python train.py --num_hidden_layers=8 --hidden_size=224 --n_experts=32 --experts_per_token=2 --d_expert=192 --d_shared_expert=384 --hidden_act="squared_relu" --moe_layers=[1, 2, 3, 4, 5, 6, 7] --router_score="softmax" --normalize_top_k=true --routed_scale=1.0 --balance_loss=0.000452 --balance_bias=true --router_logit_norm=1.0 --init_std_router=0.0236 --lr_router=0.00157 --num_attention_heads=4 --num_key_value_heads=4 --head_dim=64 --vocab_size=8192 --norm="rmsnorm" --norm_place="pre" --norm_eps=1e-06 --positions="rope" --rope_theta=1270.0 --rope_fraction=1.0 --qk_norm=true --attn_scale=0.165 --tie_word_embeddings=false --parallel_block=true --extras=["capped logits"] --init="normal" --init_std_qkv=0.034 --init_std_o=0.0 --init_std_up=0.034 --init_std_down=0.0 --optimizer="muon" --learning_rate=0.013 --lr_mult_down=1.5 --beta1=0.9 --lr_head=0.00744 --warmup_steps=50 --schedule="wsd" --decay_fraction=0.927 --decay_shape="linear" --final_lr_fraction=0.0 --batch_tokens=65536 --max_seq_len=256 --doc_mask=true --train_tokens=648200000 --max_steps=9891 --dataset="wikipedia_en"
Below are experts of layer 4 (counted from 0) of a mixture-of-experts language model. Rows are named router (the router's row for the expert), up (a neuron's input weights, with its number) and show model dimensions 168-223. Each number is 128 + 24 x the weight over its row's rms, rounded and kept within 0 to 255. Numbers have three digits each.
Before each expert's rows: a language model's description of what the expert responds to. This comes from a sample of Wikipedia text that the model never trained on.

# expert 25
First pieces of capitalized proper names, often foreign or accented, such as the G of Göttingen, H of Hübner, and Ja, Ho, Le.
router:117110118098175128138078096120122104125109109106117135150133113054109102111098080140173086122120124112151105132161107119123122121151164146121140131114132117123162102128
up0:136103083142166141073099128145154163156155163142149112134117126128137108149138135161124092130116144171157136075126136125117150096125125136160139107126151112109135144115
up1:141076147181138136132104126153145142147114118160134123135127128134161106128115153112126146087148143129147119081143087156106127136103099119171123083120133146158163110127
up2:107121086131126117107066102110122095178116137123152117151127092142111099101136161140149137142122111113118101112141107082092122143107113151163104157128085136157171130143
up3:139120113098173140151136144141184122164124138121103132159132184091107106131100101109080132121109156100137126101120128088127179113126134114114133143105135113107154135125
up4:168168125125131099157139122125156140142129132102120128145148163094144087093108135138121126101132110101100092108086128144135109154075129162121110121137129105097159128089
up5:161112142129117144157156137133144150187143122103141153128114148138114157124133059119168124161067141140093115128162087096101088146122128172091172147171117172125145170131
up6:093117081118115166119179132117122103151078152143157117161119141104112139100148138133139109153099154147145129097140125149119121145109141129174137129124069148144126154171
up7:094081132108139074084103134142134122152122128125090136145144097130114083124154127120122102145129093125101073105134133135153105115127115148131090183140086116152136131109
up8:133127104092129082134146119131134117190139161093150134154121106092137114089177128163154113147127121076122132117168111145079116080143116142156151088089152143172117134187
up9:165145137125123148122125144160141135127157142121132121120149156111095140124130149175141140108105147089131133105098126163141135112106175165127139149106139096144136112123
up10:117088095082123087154096128151098102159139112123101163160126114158134124105135171124161126108133130112101144160151116120109128117148136089159087109107141125134128123120
up11:169128104120169109113123142126146090133158108109073129176117118097152107072132108139133118136149127163134165114121129150186112141127110118098124145124089150111175120123
up12:085102091148132144100080117131139144162130095114112095143139136164180108136125134149121129158098118139124113122132131083116152127150163126130094172139147137121139149093
up13:118147082111096121114167066132126177098123103133100115107144172142091095076147119084118129143071129121122141144165110118107141129140156127105128138092136125144164124129
up14:127129116090112092124134108140115136199118101104160172079101068097154109134121135143109167168121112094066094137151131146115135133111202104117119137134102143103166151121
up15:091111141119180114099101114154111137141173095104179096147117118143155079106160102167110148110144116154124126102177151103127119143132152126138091104153136100117118162110
up16:143140168141150137088117106124105118171155160110131108128143158098145105116182164096162130111102127113108138114127109131127162110125159125119158155110121131148133148157
up17:159137120085077109143168088127152092109108124154139157147111132126122132146147157155150115140140174085061119131155144141116167140106139155145082129075148111128101140150
up18:127129140148092130095134101122114111152106109139133144167111117102128166115130108146080112177137115159087113141141150086131105137096117145107079151118123139116123086111
up19:136129130113144096093106117113108131079139128143121100129111135127130113150069104095122104113159118100105111095101120126127113110142153121123101111132139158118120099123
up20:152139108102145138160133132139123119151143143171107087119104144109142105123160162081138147139129167134132102138169142124107124110111153121139111123119116097160147119140
up21:086124112105171127131132072139126065146118128131124130116137108170148098140092116088136138107124163136141129147140160127113091147098133115050141165080110155098136128154
up22:121099123118098166129127110086144133113131139142176140161095093109087097144137101132088138153103116128077164094130144125105103161153119134127129165145124168133142152123
up23:090104119109179143155079105138182085130146097188125130145133107143089098141132130130158166126153124120139113119181174105138132146092149175148099131112110072102110128122
up24:143146173121139075123170120116150135136128195126097141082176131080130135123153136101138124141110089128132138166121109143108112107100159154134088134127083112113166107151
up25:175120144100152111129124134127169136134152106107144135110083146121128111136125087146113067149167132083113111127123145089148128106100123126168087107099086115134157164138
up26:142147129091119130123114101104044069126132131156122116150114118122122099092123079112180093121118088101115169105164143105138137129142117151115117152108134112137071126155
up27:144112153128193105089118157129145077136110143178084104159152108133148141156138103120128128135126076137160128108187112145140148148147122173159144157145157094150128131128
up28:131115095137116100158184141128134117122130133111098106149139088119137100105139158148143054077123146150153123075146143147159129112156141118113083124125108105134091121172
up29:179104101132108080136102099133109118086104142157158140151096175088122166142105137118139107159137152140150091084141106167137111153135121091118140077164143120097124089157
up30:081100132121134124107104126147118140194164107180120064124137126117116116136101092105135105108101125121133120132156121138130122149163150131105110126105163137101116134123
up31:137113093102171098165133092129137134155130141131124167158138148099110113120147147113127108178129117165105094122104137088151132143117111149148131126128139160137155143117
up32:171120121155137145166165123121090080136124135092202126130145132139119153122131114118159103116092123143115112131163114155137098113125183131099139158153108164147141090123
up33:123121167117152134157120120127087086143095128171113132167128150124146118180105122116133116078099125133134132126122154128168129100127137134125044145179108146150159108119
up34:160123124093148132124126117154141126127131123148120114151123124152152078113133115154168115104115153122135119130147130091116088109153143134136105120128114086153124171125
up35:146123119121148131128140094122090117175109108136120130133127097131059125128168137176104110159112122110133131144133170122182140139122155149122096119122093062116103126100
up36:121113109102160086117128103096120115131179120108099126141124100135078101133125111162104080102121111125103122115108171136121092179114139125104101143112122144075143132120
up37:113131128130182111138141145124075142172132153101144118183151137135169121128134121122149129142121164126091126097125117123153110100121095095142175129079120157162128167136
up38:120122135074180137124112125150129138148138103121105131148097110115147122060121150090108118109133129141167120093161139113114143123153138140120101106173118130140150149155
up39:126131117123147112161120124108150111126137141139142115160101144170117175146115129163088154125053111124140125106146126154117157095116107117138116164138120117172136141101
up40:100122121165109137118136114071132127141123116121116133116107126096129158160148110160102111133092153112094085176119141136089114183109131063105148110137140086127120121185
up41:095143137063158158153169101151114141150147141104086126119083139089174101123177106152099119083104092092120134088120141117153168146148160106096136150114087139125125154137
up42:094115094133114144129098134127124140117139102152101101141134136124070124141097096140135114106124178127084165140129102128112109138171161161160143138082117140127145134142
up43:101142133074155077150080121127124104105132148128119142099144140141137184113148118142099100156128104102094142116151153117145136141130125107122122108124109112136118121116
up44:097120105125133158136112129106133138149124163100129131103068134104137097123117117083145120104082137161109116122143092128104153137117197109120129138091173122118133142164
up45:136135128087104107161125142175119147133121116156158070110128085139159086143148130083143104112167160148132153074107129111149141097137103129142131128127154090089130153115
up46:094077128175143138098107135110124170135125123152097120149141142132124135117128138136155133113103099105103087108124128161110108133135098119122100151111156160159151118093
up47:134125149084095156146124084123095112137135121128092125095148153115097078120124109151100087074107133125161139099115151112119072098131135138107140144137132158077162114145
up48:132118110142158115135099123122162127141142122133165155169116105168131110125082179119132143147127149112112124139075133134121130146074124087109129145133132136121122119139
up49:126105051084088084100124175171102133118162138144139116122110147157146096123081142128097117124129170158145104118149151154124121126120148126138124125091144099158138146144
up50:123176145138139132132140136083115138147136110119100127138110167122106124133088090143108111106127143118117170195158143137126153133120151160121111122119135119167102152147
up51:104188126111141166136136135092160161123127155114120120120126118133111116105069107136149125090135111146125155099154152107132150137120175139116103139162139113160103151137
up52:178148123091125119149120137154124116113104082133160133100145085126123107158146147158143166128115157138134105116102112147144090093138148112091129110115092135112150097142
up53:125149104101122111108097108148110108160084148149145127078091140144107097137111184167128100144099141140108108121158095153120129090125128095175115133148147112100126134154
up54:137148165096163101108114076105098095128150129133135112138145114093120102127152093173142126134120078090138156143096151178132136156124124138165110117123126133136144125120
up55:111076102127130136134157084110114111166117137108138120099162132096117113154108164147099110096107143102158113112146143138165086119142095150126140127127167142136139104143
up56:179107154126141166143126121105116099156137142156129132152146134150137139147137138144108114117116155124171137105197133104121166095143135127120107125110165111072159115094
up57:128102142106099107144107188153161130114138107158075117123160123080114111122120130114146127139131126101175145132138139131120129142143149149083133122148144141087143102083
up58:118138133140149109129109134119108124095137101116166159136087103148165137137148137124129133138083121130134129143145148122113124123142134128119139133137106147133137162102
up59:143167120099145089102136128159094150124152139099165134122127132092101111130126146180128155107146171145114064130121151145137122102054129111163126121144122153157133121164
up60:097136119083138153171156134157108134151111132085105115103093099128122114102129106124108133147143104139115143137160134111112140125122168149150124071121119106101118141141
up61:142162090095136086075147088158118131124159132119087124131146123123114117140124131097107092141161115069115155089110155118081117105125099146095137092107141132125138078131
up62:103084106166158117136108094146134134109101120118107111158115149122156112147097128110151114114136113096115144096099151135088160106168139121107105130090114135134140112082
up63:109112108121175134127139122142112154138109140130110145134122152150128191139104116121140109130130141135141129152128130138098099140109141123111127140118098132100123143103
up64:103078146097147123107127137133098125145090143162170112177079119112133144098158134182134100132103117127148094128134163108162103141149114130118121129132159143164154156168
up65:131104162079131119070115132086109153145130143118105134164147139174126109124144125143143138111121117120151118124116141146114156096142120151152128128167146129205146151122
up66:108095077105154104115145067134156135124136096160131173104136096176149131137164149105137111142134086156107118142116152085137115111122162130110132110099094115116123130181
up67:141144137119126134157108111130114123159122120122130128123138148066135128098114157105108102130134129120114155182109141132067157133113167131122111106124103114137159106157
up68:117103104147114143145110117131136142079143101135126124135161135107085106116135113131072128149132127108130129113163153107155111128058124150143091097140151090127095073111
up69:142177128143119120118165145159149131122111101134130122161147079135161121168085118118128089137142137124103106085154103130101125110138109153179117087131093093118097147179
up70:079093121162133120151114119125133115103114138120130151118113092086085070123159150105130109133129131118118137116125132173135137108116151049130159105140111171116153141139
up71:140121119070119103142100129087146143155129149139163147112088140120130125124082118117113138143117168141142126151154127153138172115092150122138151158162124150120126118125
up72:148154113138134145098116142186125101136120105128149120125121191113123124092102112102148133113146112134131138149106130181112130132128162128142054126158141122113155159141

# expert 15
Past participles and verbs about creating or releasing works in film and music articles, like directed, written, released, known, plus particles up, out.
router:136109141116131144118127173140136142090139136113109116127113158136153136135144137148155155108108101134116144135102120169103128127168095141097120139098158131141130166082
up0:157137105125106112131106127136125139129124146173096112157124137134121099165174163123122167142167119142090103176090147096126074146135111126155095095117170112115089125084
up1:135136141097128104087077103165127154050159145141133136101135109101128119120190135162116110141081135148128115137110125124157127116135118088101100154100151129150122150147
up2:120121103146147123133115114128135130126122114137131120176113136114167128112126193162105128120099124081131148137141153119132136125150122133104144125115118121070133115100
up3:143134111164113093090107198159097130137180147116106108116130154104151132136116143200161135121137142123105088131069123182145115096146128101144125110144125148097154132109
up4:112108108132142159155113145091117064155138141123136154149139147143119121118123142154123182137106170099164154126126106162117138124143132134128101121156142092116168141111
up5:165105152087131097142152160126128120117116113119116106153112145140175110141146116106121158118119159088132156115152156108154098104165149093101149132109117137137120160095
up6:118130107131129139112126151124137133132122135128125128134114142123170146171125127113153126126140144140122155101167153143158155145163134158128132155100123146135159118110
up7:099114120164133111099124144144106127177139114114119144120116132086127125120147166105158124107120131084110125130104116131172140118120110155114120105140154110114177125072
up8:126151146096149093126140165158165133129133125130105097125120158123102136140117119130154137179123153122092130138112097114166146132113169150160117145118202076085107113124
up9:118150143078101118122171146143129168108147143143144150125075096094156136192123128152155101128111089108135127114101123152122129106101126165160151145109112108090131081136
up10:095101118173113092132141103088109115127111122123160168100126134133111116063149191140104146094107108158103101105129150145106100078138162108107094103135147116125106106129
up11:117064127179130146182088110127106091105107129127105120105121164104154096129140124097104099155141136162111071087110164133123103087120105158138100141124131143148178123115
up12:141153113154139112165136091099142145136170104173125169171151110120113146134151151110110158127100126112145159138098088143125115141101142159116135113129112112101136124130
up13:144109110113146098112129105135106167158158127107112140122140099142115115148106124130143115116145079116149164144074151096107093109125135125113132139150138128147120132127
up14:105121105172157091084125117117140129105152118114095121085096155116142100132113119162150107078157099141145093136095134150143099112122158162144117069111130146102112145117
up15:118111132097129143093154132122148091093139149178118102093114094161124096110152116186128121136129127092120164165119120097132139121178084163166124115093112090154126164067
up16:119142096152136127073122152121105124113153143146133089127096097150102114169143135146149157135090109115132130094134170136130107130079135150134140109116105097098127103111
up17:157131179111139139086173134184134155168097138130120096178122153151101132118148099139135113141145145130112176141108131139143142116126126123148130095078147161128135094094
up18:070143140122179144106144141123158098160136128131153115108136105134086098106115170171107163142100097121092128112164146134119122107103124156143116150142135123136157133098
up19:101153125110130078117150124123118125091096143152138103142153085111108085109104172120152133169128153117111078188086159153110131140095153117107102089109107114125156154118
up20:121151136114127113140114147158102106086177106143103157114150150159112132156116136126112169146130080128114157119149152129114105134074093123120134166130121126143162147124
up21:089128139166087090102137168152138089109152163159105109111098095155113133165160146139163123150124146093102150159099132172129134112135133124128138151125094074143140151108
up22:106118092151114127171180130157135141119137180126084144106144096102132115112145138146150136147090125165147137133147062103092143105116148104114115124139142104163123116118
up23:095142077124131101137123139116127107130131141138156110103087109155129102107111145086153135171134160176112161144136113133117117133142149137122103224125142131119152124175
up24:117142177120113118126111116111112127161183138122128094128096131116112155118166133142132107154107134156147101136116065121086159101146136140120116137096132132116144145085
up25:125122094118163147059133141116132129127130140120143108105123142103121100136185141115154084141126108109165148110096182109118151165162143122175109160127095124134143101151
up26:080143120096097138126151161112086123145117131074086117133092140150144120150116128148103142139115179135109139148169141134162107112133143145105090063136163154146115141114
up27:139098108164089122155114165127163110156138148138115184128108138114107129152080082127138148110137116115152125156146147150130132081128065115108127088147114134141144161128
up28:110118144130112138132150118133109111153116147121135182127135089131168148148121133103155128145119119096105191107149103150156102104143107098108111152139137173122123106097
up29:122132160105155118149155130128145145154118123145137158139148108118073120085146146101153150113128149133127153105111112161115132081169130166109132050153123127157096115091
up30:089156122083103120168105111130112155184092165116091168164125092134152125176166158132118138137175130128109060143143131129101152123102130114143113124082083125147138090109
up31:160094118115095117120120137135125143153099159122099131130136156112121114132159141120132161094137110109122154148084139148118132147131135120095112127114133101132174148142
up32:128125111115174123112144149120132184102111147120090090138157155132119125144110148147138127155145117143133101124133131118177131106155123125130073111121105095065095121115
up33:104109106139050101168099111128158155111171111107109145172104148098167093113160115116109114135126156136130119164130138138110088079162103100124111140151133112137132186152
up34:142140124059103130142117148148086121106150104136126123126144112176141128107149119163086169106058133124151158146138149133163147141093167117141121157131096134137128121115
up35:115146103122092114117168175127127122112154117121128173090120129137134125139149139165133090084109116109134134127120103123106118091137116141120134124161118108129104125096
up36:103093220152112138121179130152145143108129166129099104165130126148161134093145132125143092125110115136172120091117139100146108121153117165126112104194102139133124133119
up37:122129157094122109124107129103147195107102100122137153127132130158144149106139138167121164175107150146102112113104166188135137108103154133139127128156132141123121147092
up38:105126092163153150088100133161103106125114152122129126143058177130103184100101106151158131103134107168130158141161085096114139119127138125165135146106119101125126155116
up39:163090124123118138122128132127098106164149164131095129143125151119128109118123132143172147123153137087087185129161123145153100102116113111133097122143159100161155092091
up40:106094137139146103142133118159137166160130150112064096126093092109120139141119115124167117121108180134154136145172121121122150164163140118134081092191100115131130143124
up41:152145096163156123103147107149136114110095153132106112144174108099158122127153144115158096151140131170095137166072151149151126158105118138128115097101139100087114096163
up42:114093184145095110121092162139131128121122141125132131139104092144080120139092143173115096109124105157145140130084129069098114102133139148131140141134108163181118128159
up43:141137099100140091123155089125124155152144137099120175143114153108082108096143148102139117105123084077088132095136127117148090106162147157138124159136116151179076132118
up44:138122129130096115113114158118111116120119125109115136095104117130103142134122120095102151133138113126129137135089146137143185131159136122168141154155094066154100135138
up45:138120154103121123145153159106126143128161143133127150121125085132165133114156106084054139097078092134140144134127112119093115162119162099142087114157118149107171142116
up46:160141134122152081125102137124119120116124125115108139135121095089092158132184161132139106138106109106144109105085141102136159160114116132112133103150128101150113118106
up47:110079083140119101122117118094157076135128140150110117149134142139132117136123135117147064123112149129163128122098108111151161102175148153137124154164152110128080112111
up48:136145105176154126151133145118089113133105138108096159153121102107158148154095157147158095109122130137104099086136149142163141114082136151162131131129159151094168124064
up49:088143115114101143140132134093107128154137125152123143095144148117125152132138070152136155134119118139125136181147129116130139108138125142142140081143140128123158153106
up50:151132144147130108125111127126169161101132125122139142087142106153095111173131138116142088137130103150101096115145099148128119109131093102141116171109114148138159122129
up51:075132133105134157104165139155105129114166132093107193096114116126152091064125120089117138118122119131127133116146091112105169106115164142139133103139165132111146127164
up52:125169142139134152151112167164159141167145120140112154134112158108119123155130190090183176145135124120125134106081144144109111163150119136161124112082127177134110165143
up53:114136079126161110138128122131138107121118150087114157111115120124136139129126156161126107127137129093125110173104129148110131136126086149094135152102151106138111162116
up54:126138133126125114124121143148141106126084134122080116111114093134100110043171142138164140115079153139146121131130161121136110154136137134079132115143101130127137091139
up55:143099148130129049127157134101074169138131187100115113143121096094163110137187122163146118100112110155127146147141101091164124130132141137132098146082165098132149135067
up56:109133102127139133158099148143138152152130178127122148142066109070100130154099126119156120157117106140120133136153142163115135141137105115137126133095102132118082106106
up57:152068132155148158121115103161122115142118154129114143140102105129117121169145161122082104118091106108091158152109112138111140140136139098145127111095120118113161146097
up58:123110173078114134129139147148107123099123114117129152120136136132115077130109148156160124113155167112119137181086128148127127124154152103135084101130134103135174106091
up59:160118120147123140125116167176105118138125134117122164155146105074141115105126139218137123104159089153133125129130168140148157149115100130092107171129109108170135167133
up60:151150192136124098134129153124118119109137167158143171161111108150118129124172113153135147102089078157128093108125123166111152105108105096102107140141120125098170160095
up61:140149152182157136159114122161166076095157162142125139141165054127117123097095124152112166129095110100141138140127114142130111103130125118160138127141116145146161148137
up62:118122106133082143117153140156132109137121139102099148113111137143110125163127112127129110115066125133139135098096141099139151098131083143161097156139129158114123167116
up63:154161141168117136137137104113106110131153172130106145159150138112102124163135175169104150151114126105132104135090167140147123078116106140074121117140108109103135139107
up64:127139099131149113148126138148149164119125128111109078110112192113146120119151164122131110165141120125132130164110142134086105129105116129130129125136146120166127173108
up65:151111094104147137117144135114137151144199147132094111118119112173161089107125128144177128184130102148148149114133149149138142097127187110130124142112159117126131160106
up66:104166144139142131150103171146135140103100132137121144081133125118091142129098139157092127132146080160131069119126097132120113151135144176137131135136128144139159159081
up67:157169108129159140138135180152102079100114150134113105122135117144105105164131131109143090127135131123116140173102130158123074077134121127127127143109150139135137123140
up68:113144110168174139140152142102097114137147131161126142115135142101178131138120153143164115100166103152152123139176115135155121120084127129110106137142120090087119096131
up69:126135131108104083160163122163146096085160136153127170070154097103119129176133121146158112137107134127101148120094151172107086121132145115130101099133105105136117134115
up70:168131138121100112155114132113097147167107138113108100127058107103140057097150109132088152131147078121149147116124074123122118102143091181147121169100099153155113125146
up71:142127135133122118156108147139109152139123133139101128148125133097189133155131147134135104116131102139107119114156171183109116084113114096104077119127137092145102096067
up72:149110116099157128124156107147140105135093133127121117125120085087110159162126152131120102125113116109101099119133154153134112129156132183139105133094132126130137118079

# expert 6
First capitalized piece of a proper noun split into several pieces, often inside table cells, e.g. Am-igos, Sol-bakken, San, Ja-.
router:130148151137104150117110106129102149087108134165097060112093117093136145113123110108167160124124145108135108141110116118118096134142115121173146080142106112120177061156
up0:086161096143109132128173159125091111136133176152067133146106115106161130092150079109128119140150150127156093091154110118141087138156113155082112114101111087158135161085
up1:144145110137152119121184168124139134109118158156110125154160121102112104089116160113132132153143143177165132103130109115123114087192122133150117129154101074124108156141
up2:105147136110126104108115133126121121100120151162101100105166107107103075128182140173163112147099127084152124108115158128140121087124144154108117113128115118118111134122
up3:133123095120144158088129090147151120152142115098098100145088092111134131119099139081128092136120158097177126131167126121072111130109111148157141071132116133132097090101
up4:091143099163109084097119152105098181119111136132112135122136187142127152136114164130165131168096142159109115149097119121118120155141110116099133148107177170109159138150
up5:143092121116124077100107116154071139138107153144140152127117133136111157102155112138086138134112127120134137157146103106153101089174156101141133117089111125122094103133
up6:126193154130115121111171133097120130098153145211111137134139151099118124170158134155144129115119139118085154127160166122140155144098144141109126135094099101127158138162
up7:104156133107133154133108131148136125109123121139157118149127114107128110170132136164107116108157152125125160109151124146155161091113119156163077099099139101086147187169
up8:177146130105109118129152124119103160088127103140129128147077121107121114099142139071131119110130176117122136145165144109154140062151106050141089134160119138154145069100
up9:119092174121085078121106105130126131134102119112146165202130115152124138124111122113176125171162098102144114115127179113123103127123146129125126121130085169131078153149
up10:088143100108086109140095145144145116126091151141155126137144123118127096130105102085143112165166132120094134089093161120140125119141131117101128104150131150150102089136
up11:121096127141143140094109133143116124183134108119127125135122112097101179118175107055125162146101172150143156120135099107146114149150143129139137096155117072125159106139
up12:113160111099108143150112106160139132113124155189063124132104078136154098123145125102144150122115157130192129127104150169143143091097150149134129138135081071119097123132
up13:146113116126180085083112096086100130124112141160107106115082129124145099142177166153121069144115100130120155103135127161119106099136144113147114126124123094161207091115
up14:132120125167105143105099105187153122133123138120069093126192120123099138124140168114084150149152150107112094159137091116123109097123138130128152124141115110110144103128
up15:129071120115098109107139119131109149140123121140077116106097140110107155095131110136139117171103136113151118139119123144127141101128139100155151118180101142154150108096
up16:101105154146119132126130104143139129134120131107082126137161138084124121121108117126131074121166190105104141165114129120145122128118112106155086111160111127107135113102
up17:124106158140105129120110104175100114134133139161065119139152137139132154097120106106143141146137124123114156119121142140149129114114117090143136111114148111098130134129
up18:107144107090127111112154177140120110152109091111130113145129102140138126106138136126127093136111118125099202157173134119106089105132102090172125150101154096134139138147
up19:115127121112103125166097132130137171159130156129086126141115146102176112117117142107171138153133142119123101063146134127126149150149083158117110127115138122106079150178
up20:136135141149174123127101151160117133131105145134106141130113137108062142120117150141158162087125160133143119102166124149155161119124155182114136112129128091153116119169
up21:126093102139098111151091121101142103117138149127082120122148140084125097102138135149124135112122135092098098143123139098135105118129120106174098193151122088136148114122
up22:151117110135092095140131138149164129114136153163075142133098142132114145162118101165159131097129132129146123128123177110177114098120157114133096139132115142079162145161
up23:077131184151140099146120139118149115118147123109117082135147150124120079095117123113124159138107115101109091167090136127166131122098124162103113164143142103120150100141
up24:118113112112097139109116165166149176116137135130093107125120082068144126133165110122110121153132088110131110141120134192150149096125126138161128143153135133108163084153
up25:084104141122101142101149092084168113174162126137097108117099084111159169169130135118100088135132128131130124143120142111100096182110118126123125119139135139177136173169
up26:120110143117135100129133133147103134129114179132114110143125116132151155074128084121152128138145156159083126144160201132196111146107143105158135138135114122120133158143
up27:144086132155160165132102125108140155112140154130132131123126122116101106095128130119116143127130177124080142128147062134085131123090142104109118137100139142110117138114
up28:157133102106135136142155154143144122124124118161118105105109137137113138105153123138100154123107148120138112115122097136136118129218119118135145142127136120135114109131
up29:141144108136144122082128136138105098143127133108118129082155087142106142123140154153137152155102127132148155107148125155163087124116151110155167114090124078101160114134
up30:128096117094124091114105126179128151181100104196112096142108098108109125160157091111175138114123126128123122125107125150149081091120120151124098147068127129101093126117
up31:129148145169132125139144111123142135132155085151130160107129121116080178135183157140112151109135135143107086124153136065134111129101108125133180106161126108124182137158
up32:160120152113153126146126118112156085090139139107120130109126107123141097110125130130138120149110097096090161099150105114108124105140100114147115145162098118080109123128
up33:158150100130099101128123132116124133136141168121143099125107128115127131062130126134146094144115150101094115195142108148148104144128122131143131110109091087112138146148
up34:122116147124146118122150133147100121131157117159077119119086166092099143151127120101154131181090157102144118109133104113089118137113146112163112088108142075102109157134
up35:185173137127103125133149143111122132129138116139102115145163123069120134109128139122137098162130154126149110106109152144148145115105144128112103114144105123159137147147
up36:150121099114153131127158102117100121084128104179130119147113077111134160152139133065112160097158110128144126116169139126150151141143170127164128133132129113090166138147
up37:173112098115116105091135119107161100130138166142082127130123152151100152129154181146103122179119112149137126089090114142153120110148137117105108103124144086138153124166
up38:086161128130110104113144102131119165120149144098100061128125142156117098102136151109121139151102139112142156130160157117098114166124118092119111125104155126131102092131
up39:114136137066098080131141113150123126134083137150115116137083091162114167073158135091146102157118182133092166111152145145154130135126139115144111136136161178098168105138
up40:148148104075112102087161133132159094128156110139154148159157112110126114112127161127121125117128071092145088094143099140127125129105120119167157147134117110112155140111
up41:126111127162155122112125114122140132143134141132156143160119080072138146135129165099156135156132127078122094080135146159136143134130148126132177086138120084157119130114
up42:132122145136120094108147104101084116100103166148100105136108121120085161119110119112129142139141160076113088129162117116091129127136173083131167158107153102132140136108
up43:118135119092144110136100130147116145149132165130146122145155137170149132065094147138094124102156144131115170153131129114161118066104131100159138137099149153106149182110
up44:141110137079138117111091120129137123088113179149104085148076123106103141109099084127154115131074129129124159147143109140156116087148137124130142082152131125101171096121
up45:135174095126123126125123099156094130137172148138087102117116099098095149092124118135131153154117128148137089152145111176136130161151155132126132113121160117140136103130
up46:107113094134103143129070118159081109110160152125119086123152127130135135100091121109129116138124129116127104126101136105114080111100108161159178113170148095116146152095
up47:139152198141114108108133131154145169160108156150114125118137095156142145133133160141095095126122143096098137134177125145093123139123146166104144109128138083112163101148
up48:089114154149156110120112147156128134107159136143167130164095152133143098147137120144108150153128106111087094130107133172126158166109114122151117169080123105106144105121
up49:097119115072150125103128116136131152142153145121106116091137104128117118102182158091112136105060114095119128122156128138129113127125113114111148062093111096150115151149
up50:135100126148125098129167124115166118112131104106112116107112139121104127152142139139140206169127137161138104132131121160115080119108129134144121126118126112106132124147
up51:110134135128177151088132123137100137107148124099086142117134158119114141159124141079135131149136121113100082134135155117123063101177108154146163067123104129107142119137
up52:094126139123142126106155095132132132098099173139124092112133125124170128116178168105110140136135137161144104130143123107122117136131124116102141108169132147131161115108
up53:168145114126148118113144148118141141131091086161082091094129116054083145091181144063154112135122146143151092098165101105105173135125160143145132136133153111105125100131
up54:147156128152112147082138147115117128167129177124107061134143103092115181123172120092135162168116131094086148117161121102107110149102133153127173131125123116123123154126
up55:128144125151127125113076094133133088148165115184113111124094120140084156128160118093138158122109124105158097084178157153096101143103117083119149076117124084139159106148
up56:129111095156185099155114139121143121158094125126142131102114132161145096122138118122096091110109153115109113140156090101157128119114124140140091124113115108137165176134
up57:134154122148100126113125143097131118108148171143136135140166117129175124104140167159142152152133116091171085133163136108139086102117122128125127111177111123134152116123
up58:153106124156109135131127126141166156114157117151096146086121126116097144101147150114096131116105141146121108144110113131112143110096120114137157141091111146141155128157
up59:140104130163127123177144134104118097123135111144090118147105127128154159134133125129082091157115116091131181149177123157101149084127143124124156110112154082086120131146
up60:127101150148122156148125138145129088149137136134077108059090148099127141129134185157177177148139109148084157119096142133133127173118135140119136103159121137155130112127
up61:112113114158113126107121133124094124138103154136099121135147110099136167131126182129098155134160132109182102137158093156107106139170144107135145082164106141151113116099
up62:169124127165109128123110123159113118137140183113090121056148126103130100099137119144118122119144147115068109133112129138128141116151135161135170103163152133150152108112
up63:126149158152121156148152115147097151147152161114117073126132123101148140117145136152123117132143163111110133092111152147105126126146099074139138164100131132083134145136
up64:115097118130107119138124121137122170133167129172102134119122147121071130097129135128118159092150098155096136119143123089106126134113131101112110130118183132148108131115
up65:119132138161095124170151137100079136122133117129091134176054139093126167098121122141095121111135120130148131102106101137097096169112116149125132124152159105180134135120
up66:079101135144121093119147173160145118118117094146103107140180170102131124155113133141178116161110060117113138112100148094113103118127136109146126153171140123126161098114
up67:091078119126114112167147151101137123131131112167128136114098160146143121100136102138116134119147157139154145137117117109164111140121085163136144119093082095138182163120
up68:145133144116123142112176165142137111092145137133133133144100134090119137149117109126117084096087134113095105162153118122129072127159137098166135187118100147126150118125
up69:149110121136105124112120138126086112138164112176109143086111129148081134120145151117138144145112141106092094115164150124145100109118094095156143121149094091132158155116
up70:101120119134105065131151136188132107165169091118108117136176143103116195137113075119152125124154170114159130103140117119106108111140167145124110109130158092125138140105
up71:142098105090167107128148123172161112119151164136113133157112143123095116129174172097110145155093140168151113161136119135102077133120139148161095171158137128140143169137
up72:137111130134141084125117146144176119146088157150082114157122113099120156112116164113183117115132189107137132143125114197154212104124124111147127130135144126163129125122